python train.py --routed_scale=1.0 --vocab_size=8192 --extras=["capped logits"] --lr=0.0117 --decay_fraction=0.545
Below are experts of layer 8 (counted from 0) of a mixture-of-experts language model. Rows are named router (the router's row for the expert) and show model dimensions 0-191. Each number is 128 + 24 x the weight over its row's rms, rounded and kept within 0 to 255. Numbers have three digits each.
After each expert's rows: a language model's description of what the expert responds to. This comes from a sample of Wikipedia text that the model never trained on.

# expert 43
router:128089137119111117125150158130127170131129140154145181096126164115124169125174095138132138148154120147157106140118127138084120133114075092158132135116184133127115125148109099137163142153094095100166097151076090081165134111090142125120133101113153123091136139125138125109116152138145132090182141150138138146149125113121103150136111126109141137115137144123142150163153105100130100162158117126144134085111106102155063108102161146114103172151139125120131157122152115106130134136111155147099164125167099104116129142124154095135106122116128133095170152167178149125133115192145170131
What it handles: Latinate name endings. Vowel endings of Latin-style taxonomic and Romance names in species and genus lists, such as -ara, -ina-e, -idae, -illa; also Roman, William.

# expert 9
router:112176139120131113099138136119204084113085172155134131167142150086094139168152100118114128117143118154104135143119092129114120132068120159169099125165121129147086122122109133122091171118138152153071141148116153122157123140071116133144129098119154121126134160086122156103136105139140104131153148113169136138152089106099151115184116095105110111112149140111115126142125124135119097134111151170172095185163127145084135128118081118120130114134093118095137101152134163127124153101148095113108097147133137099134137135130138144121102108132096106118145130157142133116123102127085107105
What it handles: Infobox labels and names. Infobox field labels after a dash, such as Coordinates, Born, Died, plus degree signs and mid-word pieces of proper names like Potsdam.

# expert 33
router:109131194142147106144097170130128098118089165105145107143104115119128141144144136107196139114135149159160164122141157157110094156122131105142128129133122110161135132102125124121110156155148114119144129113152110146155113150142179130095135107143126149102114138084169132140147119110116116156145139132122157153186095103107140113139129109128141131128092115116122071083081118104136127157118117084116147111111160140140123117078113092147119135138124146156145088123108195114142137156146137136112120077157127131146161144107149055092136096144117150134077143103109095091114117101146105124
What it handles: Mid-word pieces, common nouns. Middle syllables inside ordinary words like jurists, fossil, likelihood, plus everyday nouns such as car, ship, band, guitar.

# expert 4
router:074147157146179151130147138169089091146130128122142137117119117156142107144126149136130116149163123146157153111159147130110114184116164118129120087126149114119097155127167113123159117116131133108112165108114084083092160126106135135108121171127161124127144085146136106100125101115132149145104087162146099108139150113153094114175182161107126183139132121146145086155160116134189161094150113118156141119114134136124107132092124128125119163104134134120111112147140154121113172122098116121119153089169124097120132101091091082137146145133088149113123151174105135119119129101085116125
What it handles: Pronouns and clause subjects. Subject pronouns and relatives like he, it, they, who, which, plus years or places after "in" that open a clause.

# expert 52
router:141150137120134129164128156120118095145089145123132158118117134149134114129134102146104156075114129134147149153112137108112139122163134168140159136129136143123131108091157109160068114143145093101146121111115130083138142082108145134138174144136084117184129149141122147106079105168161123147110097117148136134142091145131133106171102112088126146164106153132079151101105151078153124115144129128121166153126155142130123141137098138127088118077143093137115150147117116166099079113114136123089133165130156146102110145128100177104157150180100121172178136131120151094096138125128151105
What it handles: Measurement digits and units. Digits and units inside measurements, such as km, %, °, ′ in coordinates, temperatures, population density and vote counts.

# expert 22
router:139136146136090143159113102148124141170104113149123089109144140139117128169097127171169102116174106108137115123133123131099142134118160127153076136120101135066109099116175143147073073119113112152132119156133098102118113114099106154096168174118104107150155124147138120105087116119180138135094128140126157116130147152114140128129123141102104103146183139106127122099129165126138141134128162125106161155099118151141152140159123125119106100116134149151120111107120108101094128148156140080139123100123161151081144121152122152094143174101103099153115146158119142113103193171095140143
What it handles: Numbers in dates, tables. Standalone numbers in tables, lists, dates and clock times, such as August 22, 9:00 am, or 12. in lists.

# expert 56
router:117081194123158106067156165102108123111158101133143140138095142120088135165172089126136130089169169117122142137116154125143160181164113106135134162093121121128131134134145138164122100116131147156123130108091091096115150152145144124139137136142090098169081141151117083136147135126164129121135137110128138124142116145113154128136121135165149132133131097127120108131128155079131108148105155129121119101090118128116087131093112107149127132107106106120160124101101146125084090104093138110116171143180093156159147154105145145117189159130132095155135112094145145117145151099129164142
What it handles: Scientific and technical word pieces. Word-middle pieces in scientific, technical and math text, and digits in years or subscripts, such as cou-pl-ing, m-eth-ane, cop-ies.

# expert 27
router:178107098112146137099113148078121132150149117154110138131131134130116124157129107148125122146110128098118161105163107145104142098128157122127119122119119118115145166152115078165105157127121116144144115141121110098158088159142107141104144110128182134112145120138155113103127149117099152126146082150096142153156136080143103165082133133138138141119118140143122087172156147173118074119120087094082175073127109095168111136135141171080095144114153110080090083118176088147135097134141144164143168130116110107123152132143126130126136128113102132115108145153122149139136133165130165097
What it handles: Place and nation names. Geographic and national name words after the or of, such as British Columbia, United States, New York, Australian Eastern.

# expert 58
router:162110112101125095153149113151157149170163064116124160123170127110166122118099117151094112164110133117121113123116106134158108137082171153138086124134089112127153121157132102150118089119124146098151160127140141174080129112094159117129114113122065114103110116141115098104126149120137122105137106149108098135106148087141109124112182092121092154116106118130149133121133151145130161101110112138136123167166116094175114136114103125153140123093117178079118154128155137128127147131125123136114107096112138095138138098094116144131165102147116154119094148077073117146146164129157162124
What it handles: Articles and determiners. Determiners such as the, his, its, their, a and to before a noun, plus 's in song titles like Let's.

# expert 30
router:159098134115128097123131137152169108114135096132134152165138108138129132099134090109135135123106111096110148146081134107161143140161156113092115105131138151176139135136149149095161131141097157137146127101123114147130123149144135130114107095128123134102102086090151137088184114105155112157161117171133132147137142183124156168130125122128174125144128154100132140108113119136128116104112100134148128134105078109204158143109123110143149176148132165151099119167130141120144122139136167173120151101124105173153137151139158124112144084169119136131099115088094073125183154102120122164
What it handles: Latinate abstract noun stems. Stems of Latinate nouns before endings like -ation or -ity in expository prose, such as comp-lic-ations, expl-anation, subst-ance, releg-ation.

# expert 20
router:168169150200104114102121104088124102110116112115158116125101122112105102162119091111099141145119103108081128106111140132134092126095087128120103153128113164074155142130109125147123139104128138143166162104101092125100151111124102088157136134133141153147148137127172096107135102103106132113142095136095162170153099091111123130155121157122106106087141126107113096111085131119077157172116146123153137144092120128128166165171175142112139107143135160163127117118103110121154125183113137120122119124132127156120164118094139096131105121105103146101123099174157144095114099120113139130
What it handles: Inner pieces of place names. Middle pieces of English and American place and proper names, such as B-rom-sgrove, New Or-leans, Cand-l-estick, Mel-rose.

# expert 47
router:103077125109142110115113150121135158138163140135147121136109117150116154139147096119126131097136107131141115133103182152083127175130127074124125088140120162182100156085143096144163102115117146099129111110083118091169136153147191131104138145151120155144153146123154133128150139104158145172162129127124102138128127131103157136134092099114143130137173159115109088130156164093117137134134142162110150114112103103124120123121123134108125174116100139131135112121107161081121099138143149078154135152133137164139162168138092095112154112155114088137179160173124107135111139145166157109
What it handles: Digits and technical terms. Digits in chemical names, receptor codes and tables, such as 5-HT, 3-yl, plus technical or scientific word pieces like emissions, color.

# expert 8
router:162104104150139147092117134134102143195143149148143107129133130124128122139112114174169133146105135099078143115144099148110133146129134114120115133119167126155159138159117076126087140123140138109156145155099129135110118177113110109134127117128115106122143089156137136101150116128089164100132119126131097108106138145113113152117150138132142174175135128140106133132190129158116122092106100092077103119126176110102140151138147146095095118122104104136121093136127100097092141105123111181174132133127117125153169141167124125112160076094159155132153101144071133133140110112081181099
What it handles: Nationality and institution adjectives. Capitalized adjectives and initials after "the" that begin proper names, such as British, National, Indian, C(avalry), N(intendo).

# expert 29
router:121121132173072150093144119147093130087155159152134155108138117114071092129162113123131193134127079129145113162141168128153083098119134147141128144147123122102131157123098128138144113122122146132133169128128087140136115110105093113118160140117117128133140172149129162148125139154129164114135178096105094104114159145177110106136113147149157128133136150133107150158150104149153103165148135137142124141096156165162096124160125168100116099153134129138147148132114109134074129148120166131074118115140128141116111116072113161177164112162125136125091146153119161104110157143087130141
What it handles: Germanic and Slavic name pieces. Consonant clusters in German, Slavic or Baltic names, especially ch and Sch after S, as in Schott, Schubert, Schweizer.

# expert 28
router:130145127129166125142134143139093152096138132112115151084125132142159089126185146187121093157151106119129147102159166154136141130125166154106158129101135127173113139103144151128148130118133140123107129137161109089154106173119137114118152151144113144110106068103099123127118147141156128171127132125176156143177111118167132126123178136155093153152139080118163129146112106140132096120141112103173153147146090157124065134107097109147144099112156162127087149157162123132131129162117123119146157104147138140131135073136110156130123156111079113144101138116140098095140102109129082144
What it handles: Commas and conjunctions. Commas, including thousands separators like 325,000, and linking words such as and, but, while, when, until.

# expert 55
router:103123109131143149113088102114092154153131122088131114151129127119105113143157155108118136169118129177083130116097105117121096132159075104161121149107153095138107139127108121140129161114130130086138168180129116152111149092090087122086144081121153120141142122131118157149125133105106127101138124076157131123077172065153128130111111146120082109125168150128133095137132126108112163136153144125122098141103102121123105132116098095167152164152121147125168129102095092128114093131075121126140109155142142105156070127142148097126137132144111144165147157146153151147148154114093164134
What it handles: East Asian name syllables. The letter A and short syllables in Korean, Kazakh, African or Arabic names and codes, such as K-A-Z, Kim Jee-wo-on, Lee Hy-un, al-.

# expert 15
router:142103115071136105130152148145126135132141126082156153153107149125115160145130121103122101108107161099160116098158122169101127125110091104144116156132154128156149101127111151130174097142176138142144092097096113127108095167115107130152134118137163111108120173100146100126115151107084125097177147081110145125135079148091124100160121134127136100105096120147091145108135129141109113176117104121132102101132111115140109126112147122151143160131113113125171096140111120132125119086129150108117139145133105148151142102083169159104109143140142124143148109123168110108147073150119063195
What it handles: Learned word fragments. Middle pieces of Greek- or Latin-derived technical words in science, medicine and music, such as psychedelic, autosomal, pericardium.

# expert 1
router:130071104131137134108114141104137158135110129095132114130117112100121098123095113139127096145102125123119134103114133169158132134157121118143116099109111162142169153174121125129128137102152165110149120075140127123136096136158159134105159143160109134090158146118141175166125132114123112130147120131141133102132124101135129130129122116108161121110103137089098101079103164106081098168107154116109105171102126106141122121118123126171121157141131089164159114133109144125149100119131137148163132095128180151122165122146125102081118091190135191120149115084114099107100153074191129158
What it handles: Size and degree adjectives. Adjectives of size, degree or quality after a or the, and word-starts they build on, such as small, great, hard-rock, tr-oubled.

# expert 25
router:171129107114116134137113079175151100119144123140104112085144149173134159082142175113152125151153115082139098133112135119150100114107090152108135148097181126102159126136078107136167127176166127157126166166116144143084124143119096138135130105124155071102142161118125124105150134158143115130148154124091144160135116119162082109129143108113115119108178155154155151084080162087123156166109122152144111119153122146113126162159131119139093121162142129145165130135146130121132137124078151133123116136104118132151130107160144138137102162140121119110153092137159109170150126113100118111
What it handles: South Asian name pieces. Early pieces of given names, often Indian in cast lists, such as I-sh-aana, J-iv-ansh, Am, Sh, Ad; also periods and brackets.

# expert 36
router:128145144138115099113152175145129098137131120149101136156148088125117127084131151125137137130105065119078156148150120149174158147093117132077123156084121164145124173127139147139105151138135141171124098126119150140151102118162116125158126170154096137119119151172125120140129091140147117131176146092077129117086154150132104145120139114119172151083157138105130172125095131154116144135073120132158084089146165127121150145152116118084068116164101097141111147126151159110144123110117113126114150119133155178132142099157122156117101129139121117101127091106090130096141137131126112139
What it handles: Word-initial consonant clusters. Opening consonant pieces of ordinary English nouns after the or a, such as sh in shopping, cr in crash, fr in frame.

# expert 61
router:161079150186122129114169148098111138152106114149118123198121101102153138111080117101122126156163155166167129132117124081093155107132126091111134142145113104115115120134118155112156087097144103127151116133110113125105138158134138132171137109131146160118130155144135103106146159124116118138145096120122122139109132162063117153116092129158097125110143079162156144152166094115147107099105084132116097122117094104138100142124128150091118100118112115133104111114151154140143121099146145132115139096141128133107116146119176120091106126118184141169135130141188152124172117156113091164
What it handles: Inner vowel syllables. Interior vowel-led word pieces before -ia, -ian, -ation endings in place and common words, such as Neg-oti-ations, Eth-i-opian, Secret-ari-at.

# expert 41
router:162064110158103087120147134096091156133140095157145088126150127134108153116159124155105134106124165085121093105131107114128139154112142157135172110142159138117121121125126108126128087158118153110113102107105114118135137104146178124094118141154116120137131146141112122071132094115142127132109157114123118104114159156143108135093173155148155124126114143171149073107195136135133132133120170107089115155172142121124161118164139136131155179100085143113133102102168168107134146115143134131142104118086128140167101130179143114152158075112122119135174102134121137115120156127136163119
What it handles: Media nouns and first letters. Media words like television, music, film and first letters of lowercase words, especially m in manga, in film, song and album contexts.

# expert 54
router:132114165141157159152094169109109100128175136115135089141137097098102160118099114125142163149145158157103131115157120134129137148122118106142102135122158083106122143126104132108106125100143128117142145177112085121058123105106072116114114112133110164106144129134081148148105136129085115104170112104125132153118137103148127102110129139146119086099146159165139145150132147102105161158119117110168128105088069105143075120130128122145124155168117141182121138087131101132142130112124108110095136168147137092122101115158143109111101126103100129122140154114165150159169142116106071141
What it handles: South and East Asian names. Syllable pieces inside Indian, Malay, Thai, Japanese and Arabic names and place names, such as Chai-w-atthanaram, Shinsh-ik-oku, Ch-and-igarh, Singh.

# expert 50
router:096162131132188084103119136115138103122126121114081116126126105163127133129152083130080130137110111158170145104085131081122144123122114114132110105170144124160112088082143171164113109121120147097158106056174115124135148149145130146120127150143156102141153141134162113132107126116146121172099129116130116096146105141096162123163091157132122138128103157147140147101110120144096148135132157092091143167143106150156143165173132095133139123091081203117137128114128132147130114109102166141146117154145106109125089157140097101118147141130122098145133116093131137119153148112127150093
What it handles: Section and table headings. Heading and column words in sports tables and infoboxes, such as Club, Votes, Career, Production, Pool, Final.

# expert 48
router:152129138127138155102128120100074116145119101146137091142123145113133116153096158118126148124117144086117142149079125116110125148128085141130151163133098123153131079099133140137095117108153133076076154189151147125141095139139121116118116126161087090159089079130107149107098112114126178125093155099124121106098093146108150130140144132145148086117167140144128167134173145147123119135131130106115134174091169160120123113156110140097108106130097133158132114128160148116082160102098130124178120104128134138138107141121099105117178139102137101141142151173143116113181159158107155125
What it handles: Numbers in table cells. Single digits and short codes standing alone in table cells of sports squads and standings, such as 1, 0, Pool C, VfB.

# expert 14
router:170110142152158133146095114153110132120174132158116113108115121165108101105120118113119154152108132111114103095101088091164116145136125141128156171144120148137112082136132101144121109089100143133094121184094165122117127127145129089124095153145085088121096109142122146103123114165107168096120159114111131099122165142119135126081133155174153121111133142123128137161111178131137125162127139129148107137123162159102117137143164146129122073158085130144170173145195149118104152136144130120139105166154117183137105098155120120151140127122111159102117133112167094131130163122090124104
What it handles: Initial letters of foreign names. Single capital letters or short first pieces of foreign personal names after a colon, comma or bar, such as K(reis), M(itsotakis), L(ăpușul).

# expert 62
router:155133140162100124094152126142086143141134100164150115159120106127114062139111117128134118169092157125135118118166088156134122161107140109145133125129110182099139112147140138150121114141111104125171111184139094144099113168134097123147131144119154109148142116159148089120158125143094122114093128121125140140117159145095181133096103141135131127092127142151138107164135147130109121091106149103130123093118085126149140102158180148098097107140181101147089125129132060129132139101103128118114178123136107099083100118140125126145116170084112134143074132141108166142136128168152141133
What it handles: Months and city names. Month names and pieces of North American city and team names in dates and sports tables, such as October, York, Nash-ville, Edmon-ton.

# expert 53
router:117106157086116161101095137118108112117115079137101076149136182126121108141102115121093138144128095109121127109110169140118121106169111167121136137135159117162162131101145159088089159114123133153162182131127092103141129133094117123105165143128144132119119138105136102174120156113123135120115090113110113112171109060140162147155137094090135113097143152104134153122092105135136120145088141157112138153154094138103142164105102127121144088145147157126106125111105078077145126122119164100136123088152130099118148084140131158109135143103123114109146084106161094138110138107144164108
What it handles: Prepositions and clause openers. Prepositions and sentence-opening connectives like of, with, In, After, However, when, plus completions of Th-/U- words such as Through, Upon.

# expert 32
router:166142129121167114148133097082144134091161183149181168156143091081158128095116126143140099128101131110159136123138115135131113129133129137117114149089111120105136154117138166151113128109100106144108095120124118153137109084191167108132102128142131163099127180116131116145124120152148153115136128162110102128157152132118153169106118136143130147062145132116129137128125162140086123153138056082086130127122118119131153148141117109136103155176132107132114116109079131131152126114174109138123105145119159110117159143158088101103111135160122116106118165120079121078115121094116146123
What it handles: Mid-word pieces, competition words. Word-middle pieces like -est in ancestors, and adjectives or nouns such as Cup, final, public, national, best.